Below are experts of layer 2 (counted from 0) of a mixture-of-experts language model. Rows are named router (the router's row for the expert), gate (a neuron's input weights, with its number), up (a neuron's input weights, with its number), down (a neuron's output weights, with its number) and show model dimensions 0-127. Each number is 128 + 24 x the weight over its row's rms, rounded and kept within 0 to 255. Numbers have three digits each.
After each expert's rows: a language model's description of what the expert responds to; "mostly gets" lists some tokens that are sent to it at least half of the time. This comes from a sample of Wikipedia text that the model never trained on.

# expert 18
router:134133115104103151161149168108129110152149151097151147094138122156148153083148114147090146098104155152146144142165100114151156110154165127137156153154162106157139146132148150131099099104156158154087145095167145094160096137098115123159107149101159101100155146164158104111138140093098102137154159101135153114100148150138106120165140147150107106158104140141094143109154116095130142114112
gate1:122087135136108120131156081119128119117148156202146099147132138130131114138105116124136136121150138096124127130140136129143125174096151165150113125143107123091153140061143094124119156219108127102112109141118115120119143132160093112123086118143105156176091121124117111120103121148148108096111099106168111124138120122128135160146161130159159131138086128138115167115074176124123136127149
up1:158127128140087142170129126158142143125105123102137112132120133126125156116146176153130087138121130118102111146112140132130144127168137066121129077147109160139129164142130138147127076123095140144129142109165143134095143141181097111159080180103173149142134146121088166115154128138107077138088111153119120114146084082133134135135101150141124149105094137105169116140113149131098085128132
down1:122110079117132095138150099080142141149127089150140160137067153093094156126102141098152136120146120131127101148139113092112138161145119160145144128147122155134163167102133129143133074089113184111127131141121109122166136100161147150111157098142111096128129122089140145112059144076130160105153104115123115119112148125140128128149115105119128086117096162110140123135091123128146115086107
gate2:120102106153129102080097101137128158102107112130129135148120126095113075130106130113143114165144091117125089144134167148106108140106116136132111139123088151084115103124129106115145096158104112095133120144099106149110163118131133146082122106164120160150077131095118164108106123177152130101101126139135078155181101117122134116112101097086151152087144104112152108158102114169150122107130
up2:118149144116116128123124108130119119138162150156160156124146162136146153128097090123182120146107120129153109088105103098093154131154168198136118107136105137160135158124135109141132163149117113096130106111114178137107125150169112141165139166105129110137133089145120144128151168126105173155127104117085096128137143157089128111136129109199147087165134152127122089107104139094125104112133
down2:153123098137149160151102115196106123156101107136130140124170120132121129172156141110133136083152160118099180138132109126140137143155098105124101130084082142165149133166119136099181136123114155111139143119046132121121127145085160111101116133107153149150111155151154128148128124100145120129111114124146082131153079141131090176096120120129160122132113126120094101133143122115140132122158
Articles and title words. The article "a"/"an" before nouns, titles like Minister, National, president, and compound endings like half-way, lithium-ion.
mostly gets: " National", " Ja", " general", " Minister", " m", " Association"

# expert 36
router:134133115104103151161149168107130109152148152097151147094138122156148153083148114148089146098104155152146145142165099114151156110154165128137155152153161106157139146132147150130098098104156158154087146095167145094160095137098115122158107150101160101101155146164158104112138140093098102137154158100135154115100148151138106121164140148149107106157104140141094144110154116096131142114112
gate3:123097105133095126105108114151157140145140133105120120153075119152131114138112124146093098110139120156098058117162130123120105139156130134125135108124121122108123146101117113099137129148147154116139125130128086140119179102135118118082090082137127141153105100134098171093153152117158119093162146101111093149150098126099144086091065139136121157144119119104098157155101107123148123195135
up3:157179143161130150161141114092123124114182134127116142111118159153127165106088139181118129138148133120099130158133121120122177120121134130126143096125096143108128110121141139128142124127112107126165149108141090161093118095119136158115155138141131147107133082158132108125099184094112118088150084125158096130107145101186138116119095144126118102120145172117089172166086124145129100154157
down3:174117158110132185146104155115144162148128148127128117126160082121126103132100155137087154117162124142139091144116136137118125146149110141092150080166191111145129136137126143123134061138143137100164111144101109095097131106119114096076153142109087157120120143106143109143124149125135125126120110113102086187109137162104110145125137156164128130113126159159096117140101081120126141114123
gate4:127142111137131081162111079124057104104141126142098115177117178113115098153158129110112104113159132105108106103098130147144123105143177103173128174131113143086138123116122111113171112118135126127090128145149096126092151102150132128161098139138144157146119142119161136122105089143155118081121143131154120090094129130117132177120185122139121113139102111160171139121095129130142117139141
up4:127088144136117092099169094140060155133102121110113139158132130109121094109104150109149121126141131149091106132092081171149122124072117114085129162129092123132131114119160126149128121166156179111148118124131137107097133090114095136164077152133170111144143141130094095153162115180137121122145157143135134091118153126120136167137125121137128132131124127141175080132113106124125154150161
down4:063141128144144156154118113110159112127139141162126145125116118119145157090128148184153090155075157100112157129163124091094153108123140138070104145125109130107116121138129120098151115161153129172159117116134107122166146123115154144106101139128098151142157129120097123169111098137162098120129084127154126106196102095128148113122110122118115146156142102105124090105098110154134106127101
Name syllables, el. Syllables starting or inside surnames and proper names, like McLell, Pell, Pelham, Cha, Pla, plus ough in although and opening parentheses.
mostly gets: " Cha", "J", "cho", "With", " Pla"

# expert 22
router:134133116104103152162149169108129109152149152097150147094138122156148153084148115147089146098104155152146144142164100114151156110155165127137156152153162106157139146132146150130099099103155158154087145095167146094161096137098115122159106150102159100100155146164157104112138139093098102137154159100134154114100148150138106121165140148150107106158104140142094144110154116096130142114112
gate2:167147118112152110095136124123127124157113107104133068143119114179155119153139116122155099142103050141118089130109143168106120122149094111125137107133114142127126081122149127159102165169108121081068107121126129104133142154169111121109151170113096133125104119131135132142110152117143110129154168117134142138109142091110131135112139105111162192157094101127125123130118110152119081135164
up2:149127077104109118147113168121154129139145097146124123119085111111160153134138141134116130106193157114129096188135133157129113118091107114162142138119084166107143095080132128077087141137100096166142123119115180121134142122121113136132158115138151114116136087146129103138116118131129130072149147152125165147155123161103151099118135109127137113165118159180107147152129126135077114146151
down2:159147084121118165123144073097129146123130146105134121129127095141153147128153140106125152132156125143113156163096101140118123130115163171098172119133145128129134157130110125146141101108148106126145073165151146097106095111134140161091127089111103083176103149151166147107134091097161117133173149135143140121140161141065122137084089168164105115114145108128139137144128134117124140094103
gate3:142149153136120117140095115132131153118127100109143145161147116108121121102081150123153113163132110126101117139134128173083149162080127093104079115135116157124120099123140134112116123150103128079122107149102094156105154140117148118055135123123105148133088143115108125116122099154152207093124091110137092117172108122095155121133102127138145149096130081129112107171115104124145134097118
up3:145121127126128130134101115088132101133098142141122174096140146150128130121120141154063140172081127092112157125128116126102091136175156132134090116179167111160112085144128180143160121114155140123133144144128132131140154116096141108129113110158120104107127134118077128066195147124110125101131155132100127140155132153146105106136167161117118155135128181106106139111108120114106158133154
down3:114140152122117084113115115168123108090100160143120151147157105112128085063155126136112088116079138135103122119122112146142120108135121153158079123139104112130094124102175175138155113141125164130141073138147150119120171110124117126118121162113124106093128130127134170119129136127125142126131112122147100109130128144127121170120134132088137147139069129160108057080138130126142125162070
Lowercase word openings. Short lowercase first pieces of content words after "and", "the", "a", such as c, f, b, high, water, and ea in disease.
mostly gets: " High", " high", " wh", " water", " head", " train"

# expert 15
router:133133114103103151161149169108128110152149152097151147094138122156148153084148113148089146098104155153146144142164100114151156111154165127137156152154162106157139146132147150130099099103156158154087146095167144093160096137098115122158106149101160101100155145164158104111138140093098101137155158101134153114101148151139106121165140148150108106158104140142094144110153116096131142114112
gate1:131145092123154102112132111152116178117155135109156138157139113138148107112119107126187125170142141129114085089118155108122105122098075175144126147155081134158155097119139149136129111123058126098124108123116153126144126135160133098090146061155126101129116125136130129096113128158145160114137155089110111105108109099140149148124136112111145137110129102102144141162147166123183087133138
up1:129107167131123192125096149173099124130121143142134141163139154162112155136121083120150142151116099124107109165171098143110111111189127159132141130150088117139099158139165144129133117194142144137117123113103150118122123112120134153143181113088138127151127110110153094138113139134180124190200119125108126127119123105114139114090134102111143117136168105101126125110134108155128137135153
down1:187158130104156168114123141107080086150156164172143106108108133093146103116110133116143122154137164134164131125131167162132142110107170175135140163145103129146157145109128085129115088108104160122133101153161137131118169100117108117123123100166138118140084134109142087134135159183123128187157123125156116136146139133149127114097137115115160117157127123164107122121127115110093140148099
gate2:137111131130141128077138121120083139125111061122147124181143117116105099152091125110114115136119112121089077102103156115158109105101134137102144169062114114105138132125136151069162099149087093130136146139158097165166114092130134158130132162149102125125100106158140154104108173153164118094095125110121124101144119142138139140109147136140168140136115114127117116122127124103162109112106
up2:192132140083109167134064105120148107095149105141115119139087078148087097096147132133138159103150137099126146109104117138129116102135152146149151118115138083130125126113105117117130163102127130110118118129118084127119094165156102085102106155160135121129116137123155142117103139152161120162104137145159174107133146128146116108174126122126177126151159133084109187144128165115125118124112
down2:131087096100143132139116154151106133120130165113127129119146131148094163097126158137158146128120084179126118113136113146121143173113129142144177132160141129145114130137141133101134138099161122132092156084132130076137110160116079136170143163118096133154132133175161165106102191119146118154106137129095128120162181130156119086142127123159142116101100119121154144120071125123120107135164
Mixed pieces au, G. Mixed set: the piece au in names like Corneau and Beauty, capital G in acronyms like LNG, and career, more, artist.
mostly gets: "au", " close", "0,000", " career", " Mont"

# expert 34
router:133134115104103152161148169107129109151149152096151147094138123157148153084149114148090146098104155152146145142165100113151156110155164127136156152153161106157140146132148150130099098104156157154086146096167145093160096138099115123158107149101160100100155145164157104111138140093098102137155159101135153114100149151139106121165140148149107106158104139141095143110153116096130142115112
gate2:097125144147117095138131102138152134165077125143126121151128137104072094123130093116132078148162106078131129171122114132131131099121138164158066131123097122145117143115119115099092152139120121128102112100147088090147135128131179107127096140113136116124109076107155104136165135127115135070100152160142118168088119126089104150120101162153107114116140110141140114114131161123145155114086
up2:160126145160116152120121159120112138141126132135106123121103173103073115144097108159154114126136149088115172129161107136108143130102104139092114120134118133152151146136170173108097101163136132157116137127121170128083123097123135123111070133096118136113152137103060143112170118104111108105164145140143087136110127112115109143097126138128096114140155121155103162085169127098129094133076
down2:150188084133094111132126112107090124172117135126133118145096136116098125117191117162147103162111135160176137184155147096127114136151150146139168142097102102102113137115158127102151119134127140131171111179114158136099096112144101079137090114152180189126109150134128117123106091126132110095152143139144124142132145142131102153126124121120133105115107110175126111127138101107120137122113
gate3:146137099118116090083106099122112064157148144126152140137139126139112110158119148117135160115104131082111073148150154125143163124090121115138117087112119127140160129142121142106098109134115150128117160161123105120169157130129147146138111112110149136136118149072113087153181110157105137120119126123103116116171121132161163186122117144086150135149084167154134099155092126160148148122098
up3:130112138142133127150143162105101166063108155134126135130117121097140121099114141177184139148154133144104163164092117122071120128127104102123118125092163099070156135140154117115124127122118129111162174112131102144109135117140121107155122111137124136104143115117133115119104155162085154174093154106171120148133169074129140155138108152143127129104150149146148104095130110156129141073112
down3:120167185140141136137133120135130149133144071128156113095142148151148150121182146121106097077127152182116118139121083130167092114128126134119167137095111111133121148134131091139101119150129117143155141104106176132156142158097146139150114168081103125166141157148127133134140160151127127117098095131147118143150129145113142127129164101153141100098077118177121154138164144160093109100107
Zeros in stat tables. Zero and other numbers in sports statistics tables, plus name openings like Har, Mor, Val and words like change, ball.
mostly gets: " Har", " Mor", " Val", " change"

# expert 6
router:134133114104103151161149169107130109152148152097150147094138122156148153083148114147089146098103155152146144143165099114151156109155164128136155152153161106157139146132148150130100098104155158154087145096167145094160095137099114123158106150101159101100155146164159104111138140093098101137154158100134153114100148151139106120165140148149107106157104140142095144109154115096130142114112
gate2:153126120148126103107100107136121140117122089133114117199110119122079130162096133142144116158134109108083111128107147137113111133128105121103114102118088139101139124132120122120160146150124080083150113126117083152101139128160188118103137121138101153164049118104131156110136102136174129099124125122135105151163099117104171120109081106104150149113177103129147115134107147158147117131125
up2:125156115109148094164092076126093137117158139085135113122175139133117136107105129113131080119081150112125108138129123082142124172130108101109131143187123150123115140144173140130136101127154122111100109125112140107126099084108148121130108146111157135134125113103171132088175126101177081116142174153086141147073134107116097110110124123120150156125128168139145158151141158136125124113101
down2:093147135128144114112095178139130148103163118147134142137135148127115196126120092134116098135184150111110115111125125088153171094144107172155098115135097128124108128117127144131137131111134134093123119124102154136182082147132154141146140137117066113121075133140133171142114135123146097121085139140133167158172151133153138146169105122104169167130171100136165121099125147113137140126124
gate3:089157139110117149113105101123149117117135122126151137190097118109156129160150139108152117181125112136128132070109188152169130125117101119148121148106100132114118141168143097115198144176124095107095125165134145129133113116119126124115114136147127119121095156129140171112120126100146107095096118140130126162152072098101136111124146123116124103112150111140123087147124194127119109083132
up3:141144105128137124148119120155126085124111118122118087126154140147140164139130161083121130140075114137088135136100098125136122087141146157147166179115081112146113046146135124123081106093123103137146109073111162132111107126097104153123168140126127094155108125146111116124096099127165103115116137110110121121167104109126156116152090117131121161141096121155124158119132120127074112167121
down3:124092169099088146154183084139157155133090090127157178113099142129117147118164083100120100135154109148134089145133091140126146103132137135148157150153176136145130115156152143112124146084106134128127119138118160141125109134145162157119135098072162104097107120123144112126153126107140119120181095128147163129141106150128151104118132139169099163129122140135143102089161125134073120124126
Mid-word syllable pieces. Inner syllable pieces inside longer words and surnames, such as fer in conference, ber in Oberg, min in mining, ist.
mostly gets: "fer", "ber", " se", "cul"